config.toml
experts_per_token = 4
hidden_act = "gelu"
router_score = "sigmoid"
router_logit_norm = 2.0
head_dim = 96
positions = "rope"
rope_fraction = 0.25
tie_word_embeddings = true
parallel_block = true
extras = ["capped logits"]
init_std_o = 0.0119
beta1 = 0.95
max_steps = 6864
Below are experts of layer 3 (counted from 0) of a mixture-of-experts language model. Rows are named down (a neuron's output weights, with its number) and show model dimensions 96-191. Each number is 128 + 32 x the weight over its row's rms, rounded and kept within 0 to 255.
Before each expert's rows: a language model's description of what the expert responds to. This comes from a sample of Wikipedia text that the model never trained on.

# expert 27
Description: Mid-word consonant pieces. Internal word pieces like ast, ad, D, c, th in words such as metastasis, boasted, plus nouns like area, receptor.
down0 [103 143 123 113  91 117 137  96  59 143 208 103  98 135 157 154  92 130  94 115 142  98 159 144 146 146 125 103 140 116 198 133  98 159 100 132  97 123 109 165  99 155 109 126 153 105  88  95 134 166  92 101 101 161 146  62 179 130  64 143  96 158 146 155  94 110 115 128 117 119 120 105 131  94 138 100  62 139 192 118  82 199  96 137  91 145 130 107 134 130 145  80 123  99 137 171]

# expert 13
Description: Of and phrase links. The word of, plus the, for and by, linking noun phrases in titles, awards and institutions, such as letter of, Master of, round of.
down0 [167  96 137 139 185 142  87  96 117  93 141 101 142 146 122 129 174 140 168 131 163 166 133 108 153 167 160 126  98 160 175 120 141  79 132  86 117 141 112 122 110 128 118  68 123 178  65 103 192 143 132 128  96 155 118 157 141 188 152 122 141 153 124  97 106  98 160 147 131  35 106 112 178 166 122 129 112 113 115  89 144 179 124 187 191  73 181 118 120 155  99 148 112 101 145 120]

# expert 20
Description: Plural nouns, clause verbs. Plural and group nouns like government, members, students, the endings -ers and -types, plus verbs like is, are, were mid-sentence.
down0 [128 155  98  99 114 102 108  57 135 124 152 135 119 104 153 121 170 116 150  82  76 101 108 116 206 168 109 151 136  97 130 109 108  77 153 119 136 120  99 136  98 111 119 168 139 128 106 120 131 130 134 188 115 124 101 170 154  81 119 168 143 116 138 155 135 104  88 164 185 109 152 150 107 142 135 202 162 145 131 150 162  94 111 149 159 163  93 126 168 146 149 150 127 159  90 164]

# expert 24
Description: Spaces before numbers. Lone space or dash tokens after table pipes or list dashes, right before numbers or years, like | 2 or - 2003, and opening parentheses.
down0 [153 166 163  98  96 179 106 191 169  99 136 122 182 128 110 162 131 134 162 197 147 157  85  78 145  92 132 195 137  79 128 137 127 110 142  80 104  78 121 114 121 125 155 134 112 179 120 124 124 136 167 117  70 144 114 128 124 131 148 147 152 112 181 145 112 100 118 156 137 160  64 154 164  85 180 122 106 124 160 143 107  49 143 110 160 163 138 146 179 202 115 132  77 140 146 118]

# expert 1
Description: Verb endings, participles. Past and progressive verb endings and participles after was, had or to, such as cheered, renewed, written, known, racing.
down0 [ 94 143 157 126 124 107 150  78 134  99  93 156 161 170 127  93 153 209  99 168  82 125 187 127 159  95 161  92 139 124 169 133 104 143 127 101 108 177 103 123 106 160 187 170 124 148 132 124 118 143 125 178 139 169 141 134 112  87 101  98 142  93 160 132 141 122 130 175  90 150 122 153 165 118 213 134 165  81 111 135 201  81 126 107  62 137  65 163 123 173 126 136 126 150  57  66]

# expert 11
Description: Colons, quotes, foreign pieces. Colons after infobox field names, commas, opening quotes, heading equals signs, and short foreign-name pieces like de, Al, un, com in welcomed.
down0 [163  87 147  81 168 134 104 131 179  86 139 140  78 136 176 116 141  48 150  71 137 158 137 141 134 158 120 111 131 149 131  98 145 106  87 133 101 107  68  74 176 157 127 129  89 160  91 180 129 200  64 137 136  75 138  95  95 152 111 113  93  86 175 116 146 103 110 134 127 137 128 118 128 122 118 136 108 204 118 215 139 105 154 163 151  98  65 134 154 143 181 138  88 111 194 106]

# expert 21
Description: Spaces and full stops. Bare space tokens before numbers in tables and dates, and sentence-ending full stops, such as November 22, a 2003 episode.
down0 [ 97 151 157 143 156 102 132 143 109 106 121 134 118 169 205 166 150 151 109 127 143 116 130 130 125 150 101  63  93 156  98 160 106 146 144 132 142 155  47 140 117 104 170 141  89 166  98  85 100  71 179 168 183 145 100 136 123 155 127 123 117 116 199 186  76 107 152 186 130  79 108 116 152 143 142 127 146  90 177 160 140  94  94 137  88 138 134 100 178  97 163 158 124 180 133 133]

# expert 47
Description: Film and music pronouns. He, she, it, film, album, song, series, released, by in entertainment articles about films, music and TV.
down0 [160 120 116 121  78 122 117 136 126 125 123  52 128 137 140 126 152  92  76 112 102 151 141 154 139 152 152 140 198 104 121 125 145 103  86  84 120 180  98 146  87 109 186 105 119 115  74  69 127 140 171 132 171 129 217 100 140 115 158 132 150  81 130  89 171 160  54 152 177 116 127 102  58  74 135 109 139 170 151 125  96 107 123 155 121  45 109 155 149 146 143 101 152 144 139 118]

# expert 37
Description: Capital initial letters. Single capital letters starting names or headings after line breaks, brackets or quotes, such as Bradford, Gonzales, Gasoline.
down0 [139 157 134 127 128 131 105 112 150 113 101 125 141 113 151 147 114 121  88 120 196 149  97  83 192 120 114 144 114 130 104 130 124 141 140  58  85 146 131 103 156 148  74 115 112 126 177 151 143  85 136 123 119 113 154  84 127  89 192 112  58 162 137 154 110 201 107 164 167 130 118 109 135 142 121 119 122 122 140  54 197 133 126 173 103 175  81 159 140 128 102 113 176 162 138 103]

# expert 9
Description: Digits in numbers. Single digits in years, scores and table statistics, such as 202-3, 7–15, 1.0, plus a few quoted word-initial letters.
down0 [101  83 141 153 108 111  97 173 181 133 118 109 104 101 140 142  93 102 131 114 144  91 185  87 119 104  50 131 179 130 138 183  47 110 171 100 158 169 136 147 160 134  92 123 135 148 145 139 141 139 137 141 147 101 178 127  97  94 127 131 115 116 170  82 194 118  92 173 115 148 160 110 148 205 183 104 131 139 130 128 122  74 146 167 132 176 119 160 160 158 179 202  88 129  97 125]

# expert 18
Description: Numbers and common first names. Digits in years, counts and vote totals, plus common first names such as Charles, William, Henry; also the and and.
down0 [ 95 142 166 133 124 123 114 119 129 126 210 129  83 118 139  74 136 100 105 127 181 120  97 149 150 134 184 168 132 163 196 182 153 135 156 109 116 120 132 128 147 133 133 192 119 124  81 125 163  78  78  61 178 124  70  80 193  95 112 114 106 130 158 127 184  63 131 102 149 117 184 128 130 150  97  91 112 166  89  95 145 142 124  63 161 133 144  97 121 131  90 167  90 134 143 123]

# expert 23
Description: Sports results. Scores, table digits and pipes, and words like against, points, Cup, League, match, won in sports season and election text.
down0 [ 94 139 150 145 138 110 116 118 182 175  83  76 162 113 166 158  89 121 135 110 135 130 163  88 119  53  93 140 111 182 130 190 104  91 160 164 113 126 130 108 140 138 176 123 147 168 107 158 103 152 130 133 176  90 109 106  81 229 166 172 139 118 104 122 168 124 162 117 102 113  52 128 106 140 146 123  91  97 128 129 160 170 157 165 133 110 137 132 186 151 117 171 144  84 185  91]

# expert 8
Description: Common function words. Mid-sentence prepositions, auxiliaries and particles such as as, on, was, be, under, out, plus some verb word endings like sub-mit.
down0 [134  98  93 108 109 132  77  91 140 103 158  85  99 175  87 109 153  90 163 119 135 132 120 132 179 108 126 112 138  94 106  79 139 132 130 120 132 126 182 137  93  79 124  85 114  94 122  64 119 143 123  77 138 101 126 109 141 152 108 179 148 137 145 116  68 113 123 103  37 136  50 152 168 193 180 127  78 130 107 223 105 135 162 148 146 153 119 165 116  90 133 129 120 149 166 127]

# expert 19
Description: Derivational suffixes. Word-final suffix pieces completing words, such as -ation, -ment, -ity, -ous, -ology, -ically, -ine.
down0 [ 83 121 124 231 142 153 142  47  93 111 188 150  47 155 120  93 152 144 153 113  80 113 100 151 127 145 156 121 131 162 124 123  90 118 113  84  99 100 110 182 102 148 130 158 105 126 141 112 152 102 139 141 120 114 131 168 129  94 117 155 130 112 153 128 121  65 132 142 166 120 161  81 150  96 140 144 174 128 115 131 170 102 100 145 124 100 134 111 110  90 124 153 184 141 154  97]

# expert 40
Description: Inner pieces of common words. Opening and middle pieces of ordinary words after articles, like ar-rog-ance, h-ym-ns, em-ph-atic, and short words like well, home, long.
down0 [115 148  66   7 141 111 159 168 154 107 131 194 171  58 143 154 127 102 156 154 103  95 139 148 138 159 131 148 129  98 153 157 121 181 135 121 135 190  89 163 147 145 133 124 122 100 117 160  94 104 128 130  87 120 121 113 164 206  88 180 121 166 128  67  92 151  75 134  63  84 155 156 131 112 113 152 150 137 141 136 128 121 129 139 128 121 113 186 175 101 116 151 159  85 142 130]

# expert 42
Description: Prepositions. Prepositions such as of, in, for, by, on, from, at, especially As of before dates and members of.
down0 [140 105 174 191 161 172 185 122 132 140 136  70  97 115 160 139 129 136 115 164 170 102 112 137 126  99 103 109 155  97 153 132 102 167 120  83  58 106 141 156 124 183 159  87 102 135 126 174 126 112 125 161  81 149 228  83 156  96  91 170  75 106 164 153 135 220 118 138 126  94 128 131  91 116 100  92 113  95 113  80 133 106 113  63 124 121 120 154 112  64  93 166 132 109 136 153]

# expert 14
Description: Foreign name fragments. Word pieces inside foreign, often Slavic or Eastern European, personal and place names in lists and tables, like Iordache, Ljubljana.
down0 [173 240 159 155 149  71 133 111 231 115 157  92  66 138 162 174 126 107 120 119 142 121 155 112  64 111 116 103 212  79  99 193 156 136 118  88 146 103  73 138 116  99 101 141 115  92 160 134  86 120 109 118 167 122 137 122 135 150  65 125  78 116 157 140 124  78 155 114 117 170  96 142 114 149 117 159  69 150 188 170 119 148  82 140  99 111 147 102  95 186 111  82 129 125 169 130]

# expert 39
Description: Surname and placename endings. Final pieces of surnames and placenames like -ville, -ford, -ley, -ton, -er, plus common surnames Smith, Brown, Williams.
down0 [127 169 122 127 156 150 138 135 141 147  90 107 157 187 116 163 177 138 118 112 162 146 193  65 125  64 173 103 125  81  94 156 146  78 152 119  94 147 118 184  86 151  93 106  82 171 103 139 136 110 140 110 110 183 117 104  94  64  97 113 138 198 146 147 170 105 131  83 120 171 125 140 115 114 102 101 127  46  89 160 107 147  56 138 117 167 128  94 145 124  79 122 191 182 121 161]

# expert 0
Description: Table rows, music charts. Pipe characters opening table rows, plus music and biography words like album, song, number, Born, released, List.
down0 [ 91  67 148 157  79 182 140 116 104 167 171 145 100 102 154 129 170 171 170 151  88 122 154 201 140  81 108 125 138 127 109  87  87 102 123 111 148 111  83  89 114 107 175 125 170 171 136 197 148 158 187 153 138  97  59 111 124 136 130 170 135 106 210 100  99 130 119  86  88 147 141 174 130 155 160  94 115 163 155 103 142  86 173 136 142  92 120 114 123 165 110 112 133 165 204 107]

# expert 30
Description: Start of proper names. First token of proper names after a pipe, comma or of: first names, places, initials, e.g. Sam, Texas, Bristol, and the.
down0 [115 103 159  99 103 109 107 184 114  99 131 102 176 121 167 146  61 150 154 133  92 180 127 126  98 132 160  98 126 125 153 155 152 121 131  95 135 129 106 188 189  58 139 131 146 111 121 107 170 124 183 122 129 174 137 123 117 145 126 117  38  81 100 148 116 148  78 125 105  98 156 128 146 171  82  99 142  93 189 138 138 128  95 144 192 190 174 139  73  95 151 192 180 130  39 179]

# expert 34
Description: Initials and name fragments. Word pieces inside names after capital initials, and short letter codes in abbreviated tables, e.g. N-air, Ey-kemans, SW, BHR.
down0 [109 144  70 114 185 181  96 111 122  43 125 138 167 140 123 139 179 113 139 126  78 110 153 134 122 113 152 107 114  93 116 143 173 185  80 167 150 167 129 178 121 137 188 146 161 117  74 124  84 139 137 138 137 102 102 129 103 109 145 156  89 137 172 125 157 111 128 103 128 120 143 151 156 108 170 143 102 178 160 169 141 177 114 118 127 119 147 144  97 145  95 151 112  99 150 114]

# expert 33
Description: Table pipes, brackets. Table cell separators, opening parentheses, dashes and quotes in tables, chemical formulas and lists, such as CC(O1), Total | %.
down0 [120  95  75 128 109 124 133 121 137  78 100 112 180 112  84 159 112 129 155 147 148  91 145 119 142 158  80 109 158 167 169 108  71 134 111 104 171 108 151 218 144 173 107 162 172  79 125 158 126 106 149  96 129 173 134 137 185 120  97 132 124  89 166 126 151 115  79 113 170  73 117  89 129 119 189 184 138  96 108 121 144 124 125 157 164 142 130 171 159 127 121  88  99 135  94  81]

# expert 3
Description: Of and list hyphens. The word of in names and phrases (Department of, Much of), and hyphens starting infobox or list lines after a line break.
down0 [107 102 139 147 137 179  86  66  86  84 176 116 117 136 121 143 103 132 122  94 173 160 160 156  36 173 176 183 133 126 135 116  74 157 106 124  81 121 127  66 131 181 132 161 134 117 133 115  86 105 109 126 181  80 126  86 145 173 164 148  98 143 145 135 117 144 151 119 145  75 123 131 126 143 135  91 140 108 127 176 147 182 140  81  72 168  80 165 141 127 151 121 104 127 144 141]

# expert 26
Description: Months and in before dates. Month names and in after born or married, leading into dates and places in biographies, e.g. born in Rutland, in February 1920.
down0 [139 153  80 116 147 144 203 132 156  90  71 134 137 137  99  97 170 150  82  56 132 130 162 100 103 108 109 163 135 127  84  91 147  71 138 145 100 137 147 139 130 222 198 142 130 143 121 118 164  73 141 192 116 144 150 135 140  88 121 128 122 107 141 136 187 111  67 115 153  90 125  91  52 126 197 106 135 112  50 160 123 118 137 142  98 111  53 166 148 123 110 144 132 124  86 195]

# expert 10
Description: Auxiliary verbs and articles. Copulas and auxiliaries such as was, is, were, been, has, plus articles a and an, often in He was born or first published.
down0 [131 132 162 109 144  92 162 108 119  56 137 161 139 124  59 150 125 103 149  97 104 154 128 173 103  81 115 131 156 130 134 129 110 128  71 130  90 113 132 131 134 202 124 202 167 150 211 163  98 115 110 113 175 127 147 111 125 143  93 140 123 118 175 192 148 213 113 120  76  76 113 109 188  82  91 194 171 109 132 156  69 161 167 100 127 119 132 129 187  70 167 172 116 164 140 141]

# expert 15
Description: Early word fragments. Word pieces right after a capital initial (W-as, W-on, C-or), plus frequent title words like New, Best, most, French, King.
down0 [129 117 167 112 141 120 103  80 192 183 103 177 159 118 141 154 164 103 162 129  47 156 127 146  75  98 115 159 108 156 107 177 125 131  81  24 128 178 130 126 102 155 110 169 156 163  97 119 110 158  62  99 142 122 154 128  95 152  72 110 108 132 142 158 139 138 155 188 157 169 150 151 132  94  98  85 126  81 179  91 136 140 150  89 195 136 154 172 143 116  65  47  88 129 111 125]

# expert 45
Description: Table header cells. Column headings and cells in sports, election and athlete tables, such as Votes, Candidate, Apps, age 41, plus pipes and digits.
down0 [118 120 174 104  99 127 167 103 171 152 156 167 181  75 187 135 103 175 122 127 133 168 196 136 163 123 187 140 125  77 100 129  57 137 143 148  94 156  76 150 126 106 139 102 123 134 131 155  98  89  86 112 109 127 151 188 157  67 104 165 162 160 153 116 121  89  98  99 209  58 163 132 132 132 131 114 128 114 137 130 145 156 117 177 157  46 110  92  96 133  76  94 116 118 102 146]

# expert 12
Description: Line breaks, section headers. Line breaks, row-ending pipes, paragraph ends and == heading markers in infoboxes and tables, plus by and colons.
down0 [ 88 135 170 124  97 128 164 128 100 134 122 103 136 111 185 122 143  94 112 188 158 110  86 141 164  75 168 131  62  87 134 107 109 106 116 116 130  88 121 134 191 140 128 234 186 162 107  97 134 152 113 178 142 136 146 123 102 165 121 176 204 149 147 135 151 117 188 149 125 131 104  86 147 145 137  90 175 129  83 118 118  92 112 136 124 117 124 146 157 170  91 121  45 154 136  91]

# expert 2
Description: Coordinating conjunctions, mid-word pieces. Conjunctions and relative words such as and, or, which, but, while, than, plus pieces inside common words like t-ar, ch-and-elier.
down0 [179 111 114 111 124 152 127 115  98 128 166 135  84 123 123 180 124  93  98 130  99 138 138 150 155 182  63 117 102 119 135  65 113 104  77 136 105 117 206 151 149 125  93 133 117 146 104 169 133 137 153  81 118 112  60 155 120 145 153 174  92 125 101 125 154  78 115 136  85 103 119 108 126 152  89 126 167 108 170 135 159  79 107  89 188 166 117 126 144 163 157 141 145 115 100 105]

# expert 28
Description: Pronouns, prepositions, headings. Sentence-starting pronouns and prepositions such as he, his, They, In, for, with, and heading == markers, mostly in biographies and sports narratives.
down0 [147 109  86  84 101 165  51 131 198 213 106 121 125  88  86 123  98 150 115 117 167 107 159  83 134 117  53 164 163 101 131 145  98 120 156 208 146 110 109 129 113 165 155 102 125 174 127  85 149 141 156 138 171 122 107 102 145  97 123 142 112  96 151 221 181 125 113 173 115 121 142 135  99 150 102 130 171  98 124 111 107 111 163 123 113  97 140 136 119  90 167  93 152 145  72 113]

# expert 31
Description: List and table starts. Line breaks, pipes and hyphens that begin table rows or bullet list items, especially after section headings.
down0 [131 140 121 168 100 116 147 172 163 117 143 168  87  72 136 105 119 134 144 134 122 110 149  84  81  55 133  82 160 146 104  94 172 105 111 141 178 165 160  99  53 122 104 146  76 103 170 115 126 199 152  98 135  86 114 134 104 168 146 121 134 133 112 119 116 161 130 163  83 118  87  86 154 128  74 131 145 121 143 185 158 100 136  76 165 118 158 164 133 190 111 150  76  95 109 124]

# expert 38
Description: Military and geographic words. Words in war, navy and geography text such as War, Army, Air, South, County, km, plus to, would, and sunk off.
down0 [107 143 108 168 132 163 116 144 160 135 173 139  71  74 181  65  63 183 125 156 115 105  88 136 117 100 149 140 124 165 135 101  71  99 130 113 129 164 154  83 178 182  89  95 129 151 130 119 146 134  97 130 154 168 142 158 131 142 102 159 141 186  87 126 143 164 162 162 133 134 180 111 154  81  89 134 133 175  71 133 101 158 142  67  78 135 122 114 134 152  43 150 182  73 135 140]

# expert 32
Description: Names, places, year prefixes. First names, countries and cities like David, China, Chicago, plus year-start pieces like 199, 201 and pipes in tables.
down0 [158  80 120  64 124 110 135 139 150 119 170 165 101 126 145 151 142 105 211 142 131 142 114 106  80 103 109 150 149 142 105 123 132 100 126  90 131  89 110 135 124 142 133 167 134  67 133 165 144 174  60 101 130 109 124 228 135 162 133 144 124 176 114 106  35 182  90 170 107 184 122 106  80 136 164 113 157 120 112 126 140  39 200 127  88 103 206 151 112 155  99 129 131 119 151 145]